From a checkpoint of a small mixture-of-experts model trained on Wikipedia.
Size: 13 layers, width 256, vocabulary 18857.
Experts: 40 experts in each of 11 layers, 64 ReGLU neurons an expert, 3 picks a token, a softmax router, a shared expert of 64 neurons.
Training: a variant of Adam for the experts, 256M tokens, 3902 steps.
Below are experts of layer 4 (counted from 0) of a mixture-of-experts language model. Rows are named router (the router's row for the expert) and show model dimensions 0-255. Each number is 500 + 40 x the weight over its row's rms, rounded and kept within 0 to 999. Numbers have three digits each.
After each expert's rows: a language model's description of what the expert responds to; "gets" lists some tokens that make up at least twice as much of what it gets as of all text. This comes from a sample of Wikipedia text that the model never trained on. Tokens count by the router's weight.

# expert 22
router:466527587570528459541488543463536442571479519547457442470563422475514441489556548460527456483527442510463471475467536461510449464520458467578436501538470464447561532480440529466450529512427530454488512480457567442499531463480524454525528465580527507458496525510476595484532548514443482506469521496484546519488529568467502456463439464487426484550519476451561524462519553547466478486549465467441560460484461558517443447556583550509474527548534561485473494516499507513518457531524515534453462459501529452499530445490529507546513479546494537548535442476467524437487445485527461521513433470466428474461543559478535527536543490462492462519459487519480494432569492450487530422520465531530522461567516451530549484460515463551549511513459515386443521510457460558554535493535531
It responds to: Accented and foreign names. Accented letters and endings of foreign or place names, such as á, ö, č, -ats, -ights, plus place names like Germany or Philadelphia.
gets: "in ", "s", ", ", "(", ": ", "/"

# expert 24
router:485533508551558445527457545462560465528507527525463458452544434546539492496538498460541449496528447533473463505437540510494466453522478441530437506517520474448573543476451531500575565483482555438549481480449540447472479593496476460551532465420472528486454530546471512491548532526463498537475541475485558428451530549477506443479495454512478489512519461485519444507469503521541475454432534492466526462511461562550440373530514552509467548554527516451462467532457461532450468549535487555466441457427536453502531462503550533546517469561512539526544485465480547491450463530532432531541498446473488479472403569543523522533549462456459517532514482465418530449530510454473535438517468526501473452497558436549549468465529461526533549545471501465463528565447459538564528460486476
It responds to: Names and foreign text. Proper-name pieces such as York, City, University, González, plus Japanese script, commas and opening parentheses inside names and titles.
gets: "(", ", ", "\" ", "|", "C", "and "

# expert 32
router:479582534513532457581465512492545428556484533549482475484504431472526459485533526454544464478526490542459474402478558475489488419520473557568514508534519486481549533458451554549446532495508518450486483556464522479468453480458436514497573479464454560487484542568468543432554553542452517563504539439508532473460539512524531477444521486506461495490502491493496456439487553526551407450458479470466530472445454549542476467548530518573495508529552527535449457532504456520460477526502520524487529466557554449471511471563604505532548539508567508509507488434444532488449443530544468566535463437471486493454520554487531490580577465448494485538486495467474563450539477483477535468550468516524464473554564465513527455464525413555575542466504482490473573566492471557520493466502516
It responds to: Clause-opening words. Words that start a sentence or clause, such as On, In, After, When, He, and first-person I in quoted memoirs.
gets: "on ", "s ", "a ", "to ", "In ", "- "

# expert 11
router:456550539537528440528487528478543443554428539554427482396550469553590508481525503478554495513549487547453509477428554448497485476510506547525465526524537464482506567468467521473567539456529525451429451527480527472514508428435475465537533467444469556457478545549460504503508581481476449559443545407487532496474547539498542469486491504492463448515529440458529473489500590454506450468506508475457536472541489550534441462534534558576458540514545479464427455534507448514516496517527494515492471457514569520528539448492563529519500526541461516548536465431472523491505476549552494558555470466456570490491464524539541445543542464439476471524431458471421460460561540454461559456543495535503454511520548478560494452467526471540527548492482460528472559521476445551508511495469432
It responds to: Quantifiers and intensifiers. Determiners, quantifiers and intensifiers after the, his or their, such as such, most, only, very, same, those, and the piece -tionally.
gets: "of ", "the ", "more ", "such ", "only ", "first "

# expert 10
router:484543493555531455545490544433534473563496545543458437460537438443536520427541502463534451468552485483458451470455552497498471474553496462534456561568467454432578553434453550474511574464407523455490466459475522477474476531467468455550530467498513530476446542544473518490567535484459457531495547473487524498437514502458536494461566515485476476508515467478508456484489527491480442467442456434463540491538466526522458446538482553573471528511538531541466446536464475556478462503541484569485427474476544465548551456475561525550510439553463540537542487453485544454464456506529464530525466462467503490469439539575542480539543465469522505551483485470440552447546516456475552473538464548501500484533530468550530484440468450558537577568480492441461529561451451549573528450541500
It responds to: Numbers and prepositions. Prepositions like of, in, by before dates, plus digits and year pieces (192, 196), table scores, and hyphens in ISBN 978- numbers.
gets: "of ", "in ", " ", "5", "a ", "by "

# expert 8
router:469557534567570477517491550440522463536497534527459460461525468490505445449543549492530453453556441489435432487443531506491471484525461510532471515528494444461551514515446513443508544457484503478483480488457551448432548449485435447550533454537526576488484549530450534460575535465444449526498537487467544490455544555512525482476533513467482494550538455487506418452461534550514518461477470493474537457502451582537466473546548543563459535583535509518458445509464444497525471555537438533468457478518544472555571461543511498543509489561515563556560474481446571498449440503517465516561485444456522476471612526451557517550541483439549462535484481513507467471541464444471554518544460542554466505572527465533541482465498467559535525487437487462448507522469459552530525431520502
It responds to: Table cell separators. Pipe separators inside wide tables of scores, standings and results, plus heading markers like == and ===, and some word-final pieces.
gets: "| ", "the ", "; ", "–", ": ", "The "

# expert 26
router:471547548586501508557515566469538452538500527520458453461542449519602468453547494465538470457560434532453448425462570504484455496511463451524434521539546420469556548468453533555549551473528535455496461478465552466467542487474488472522534463505466540502501530516479544475524569499465482542450547465426554449487555523465511475449506445507449479522527483453532474496471564539500444454524473504455549498526482544544457443511504543539474543536530502491425474498426460547405477543564511545493480489548535474509562443488554512535508506536526545544540445481482523435468496545552466561577491449466471442459459542520557505509557472452568557513510462523541499446556489460485550478553487543500490520545552467538544447476510460544543545479446446511479518560455452537571530485479491
It responds to: Punctuation, CJK, numbers. Chinese, Korean and Japanese characters in parentheses, plus colons, periods, commas, table bars and time digits in infobox lists and track listings.
gets: "\n", "in ", "|", "8", ". ", ", "

# expert 38
router:466528530541551458521487533492545451517499530556465493444504494468514492526533522468543452468567484509432438486438547536502479461524499498520455587525530454470544523493448549481503561430476543450525467525436524472506474573467527468542543462510530537480463534535452531461574525515482458546493534460462548478425553505456532459474534487498471501523521464473491458490476540450589492447495505444445545432520496566553456497558489540553447552569544545499452438566426477510447462546551461548473469485459527479551558430555538501540519509554458527549522492475436531510484497531526443518545483452466534440462487570474572490542542460442519502571510469459461559463515502450464540468537489539522426461513525477565552464461529469535531546557450495478479519562493460561571552434486424
It responds to: Function words and places. Articles, commas and periods, plus place-name starts like St, New, North, City, San, and fixed phrases like great care, no matter.
gets: ", ", "the ", ".", "\n", ". ", "St"

# expert 0
router:426528518542539465537442530488516471538466539541478484448538431450517490499539546452530461470569469502479456452453552483513462437517504464536458543536506440437588531488465545448519533467507513444478474485446530457496498489453452473536521441512511546474434518549454535469548543515441458517459528482466546426455543546504526487465560479498448498507533453475518391469469529530539487481495467480457551439532455572522429463539520546529454520534518555521458466527460461502511459521548513527479433478476535444557544445515549554543524506566583553548531446470437565509464458525522433515526475448466489454470438539498535494548564448441530539552482468456453527455517461453455548441527469534536492487529521457528547474474558490544549540543455533483432522532451458559576528469483532
It responds to: Sports career connectors. Function words, commas and year prefixes in sports and biography prose, such as as (a substitute), his, her, 201, and table separators.
gets: "| ", ", ", "\n\n", "201", "as ", "200"

# expert 19
router:496547561511513469560477515496502463499477512557446508485540465572526478455553530463575452453595468505504459421465496461507443431574457530576504464512511485484528525493493535465533536483531511472441465551458517507439476545476498514512576443529454538410480558545496514422528551495488482562477514474463545433459529511493517523491521446527458432498513486462498477458450618519483457456462451434467537463453444519509478470538537523523518568515531520523450473515511487513557453521522476514448511457530540458514531487522554535527543589500534507590556465487462549520476472542560483522576498474480422480480537539430533521566546400492510435538537458447525532465512493487455545433521476517524462500490549455495548430438518428545547522446511473530491557534495428532524501463545486
It responds to: Biography infobox starts. The colon after Born or Occupation in infoboxes, paragraph breaks before section headings, and words like born, based, located, while, He.
gets: "\n\n", ": ", "born ", "\n", "= ", ". "

# expert 23
router:445497512580539461535467554438520471544550517522467453446574437553502497391545523469540480484544454531475477479425568502484462481518490516524444499539483459451551515489451518504513534439462514457497483521442532481440475459425460491553539457552501512470467544533444517461512561518453462526496542482473561485423556524485554486452517509454471384517546467447544473430480541467509466457449529499463534479510467567515471432525487540562506520513523539538470439517511491526516459550517540542491470482436552465513535485499569542528493492564503549550555489482433561495438441534530465570535499446479444492457501548447556519529540455452567498533514471471542490461521486445461555473539437522508501521515545481520548463465496468552555580513480453498435518552451447582544523477483554
It responds to: Table cells and breaks. Pipe separators, dashes and digits in sports or election tables, plus line breaks after headings such as "===Draw 2===".
gets: "| ", "\n", "0", "and ", "|", "1"

# expert 7
router:477526527548515469558491534475529457541493536532474443454578453578513490491534488463545469470547436508440480456443554488439476480534504471519473523530538466436547555462476557488506556456593530455495464465487533480490521479468517467521536475515463524460467529533427552487542509495447479539449556468457543508446540538520488470451486452492422403539534497467555550504500547486425461454434492517454548475524467547512455455505551555474483525536532538524474485514526457549465479551524505528478436468474533427525513469528558541529527497542521516563563432478468562415501499524537431527556473455444572450465532537608546453505551459460527532563526488481472499450552467464469540510538473525487467483533557454529507473461509469558547549428455460594467511500475455531571526485498449
It responds to: Nationality and ship-list tokens. Nationality and institution adjectives like British, Royal, Chinese, and pipe separators and prepositions in shipwreck list tables and place names.
gets: "of ", "in ", "R", "8", "(", "9"

# expert 37
router:468549504520543453511449530467515459517475582552489426492499487527570434513526499507551496467552454506436475474492530487504442451525471517524473589508474474410563510460461531481524523456469549464470477465500538474484482517462451449576528474485470590484479548551459489502550573536495468561481517470459532488442534537441518489488495497494481498577567480428513547461502496542540441449471498457471541476480476568544461422553537557496466546507552465448489473561476458558547479547533590535515441461528540461487560472483502546530554465541488577547518445461454517487497476514578489520501484485461501498461540568479533531548529444478495423535462428515552484482545502440454529473572474588485454444563541447538544455462450463560507535449443484538445515491463470532545513472527503
It responds to: Articles the/this. The articles the and The, and this or which, mostly after prepositions, including The inside titles, such as Against The Odds.
gets: "the ", "The ", "S", "T", "this ", "This "

# expert 39
router:453519572527575461514472527499546457528486549517474430474513475490545460455529535422532473503546442533468453425458536491543481472520486481518445566535461462457548548513445557494441554464543509469517464577466510472463549513446450483543561455531520558470547556526454536484527520501462482513494530456440543469445525528503496460471545494446480420512525467500534487462493576444484496461439512514491553456482438531563474502510527533520478504502537532452433454490478451535515472542515457538497434457520538443499517441561555526536525492542521539554570472465453546478447463524528437553544452442447526449443429544535537531531546478463559527562521480510572561455553482449491542479560455528516511462513568481508546486466489469521550527556479467567452523527465452558608524451508528
It responds to: Membership and office words. Words for membership and office in political articles, such as served, member, part, elected, Preceded, Succeeded, plus the following of or to.
gets: ", ", "of ", "to ", "ing ", "from ", "part "

# expert 27
router:472520563570525468527456536485542462545454514537449497457548445457547440464547483456535478489555486509473460505462530488515441493515482466535462509563472487432586503490464563441469539485461544465464477486480560462460456451451478476534547453550493516475490509532421565490531546498445410536487530478424543506443571533493516461427470507508442507532560468464509540472447541615465499461512551444444563472466458553532427465555535551488500517513518526488501467520492496538514451545564528531469490456484532450533533466502533549539510487556506534558566447476463544479473488537544462539540470445452523458423510505546517497556575458458518468516468458452460510439535540445472525453515454521523475477534509440530530461458526474554575542538462512471429523506406452541547540512544508
It responds to: Table units and initials. Single capital initials, abbreviations and units in sports statistics tables, such as F, H, USA, SB, and for in "Qualification for".
gets: "for ", "'", "in ", "S", "\n\n", "H"

# expert 3
router:439565549511545494532493554497516467550550546519464457445513455509520464458537573504560465488522455516453483507446552511500445469479460438551473517534469451487536549496446532535512553479619536446472425530481541477470556490489515423522528471402524496430457514531478581486525496492487514555467517462478548491478557549486538452470533444467463448490554472467536496421484544459431449453446462498461537436484481516553470454552524553513475525559532511455471426480515457551549476523551449530500457486414547469531556469544529518500495473494495514554531494441471531471465433548540474547514458463420550436488484507549568525511566458439585503538505469502522535480524528434470548487527470550520493470525520463541523479469518485540543488484460449557460521501434452552537534440473448
It responds to: Authorship "by" in taxonomy. The word by after described, written or made, mostly in species articles ("It was described by Hampson"), plus some commas and of.
gets: "by ", "with ", ", ", "of ", "by", "for "

# expert 2
router:460556543601541481576490565432554464533464550541456464464518434454514479462541517484520451469520436503450480413451542482475432471538475488535472499571477445463560554493440511507458549467496546465538486507460503482480599503509497467510531458516546539462461562518462597493571527530437488560477562481475544496471526555498519490450471476475464493537535472458527485491447534537511469472491442457461545459468472564537449478575514536530444511556530531529443434507468460565479450547529445529477468485516534463522541451505543519545488443537486569533536466463450546475483445532539468522527456462445514435475619549507564515529541474478535471525500509529448517456548509448485541478544464532506472463528543447526528477469507457548536517476431472481442533529464455541570531469482469
It responds to: Name-starting tokens. First tokens of proper names and sentences, such as given names, place names and name pieces like Kar, Li, Hamburg, often after table bars or line breaks.
gets: "\n", " ", ": ", "a ", "The ", "his "

# expert 33
router:483512488537552489547504557475556459589518514533447474471543441507555479486560497506519452491554486526448452425453520421464463479506450473525474536534469457469532540495469526451495533471465540473497478474444543432413464500446502503524559458406440495467399527545425515530569552545475504552447569486453551522476565540475509470470473487525442438506511469461506529443491524505424445434494524487478553430476460512515464465507542546515458575521519473458484502477477483519493491548539479562481501430523562492524546459490534493533523466547477532539548479465487500459457489504525461571532518453462605494468542534555519496518550471482497543564519484486475475452543468437478561421571486558528466486539506490523528418453491454555546539509466462501477509537436439515561530442528441
It responds to: Nationality and name endings. Word endings forming nationalities or place and name endings, such as ish, ian, at, ati, after stems like Turk, Ghana.
gets: "an", "a", "en", "s", "al", "e"

# expert 31
router:435539516546544489562488525474573468507522549552458437447505459447512512401506532479530457467514473490484495439426567534486488480570465487586478509535510459492527542473502532513548518465526549464511485464469566493524421519487429461583526450461526505483450488587450575449572561560490440541482546480500528458480534529464526440465499474487433466537474431466564470462494530547554474443488469503469556468475420561548458494531508519519477507530493490521504457564542448515489458526560527542468506439532525451489541472494516500578550511564557542529535472459474510484453469513548454541525467478445441509462540518452554443522489495468479436526508450493470494445526540440429551491543454536479458526512556464506561474462510419539514562438459492502431528503474450539503533442498542
It responds to: Infobox list bullets. The leading hyphen of infobox and list lines, as in "- Time zone" or "- Postal code", plus words like National, New, General.
gets: "- ", "s ", "/ ", "• ", "M", "& "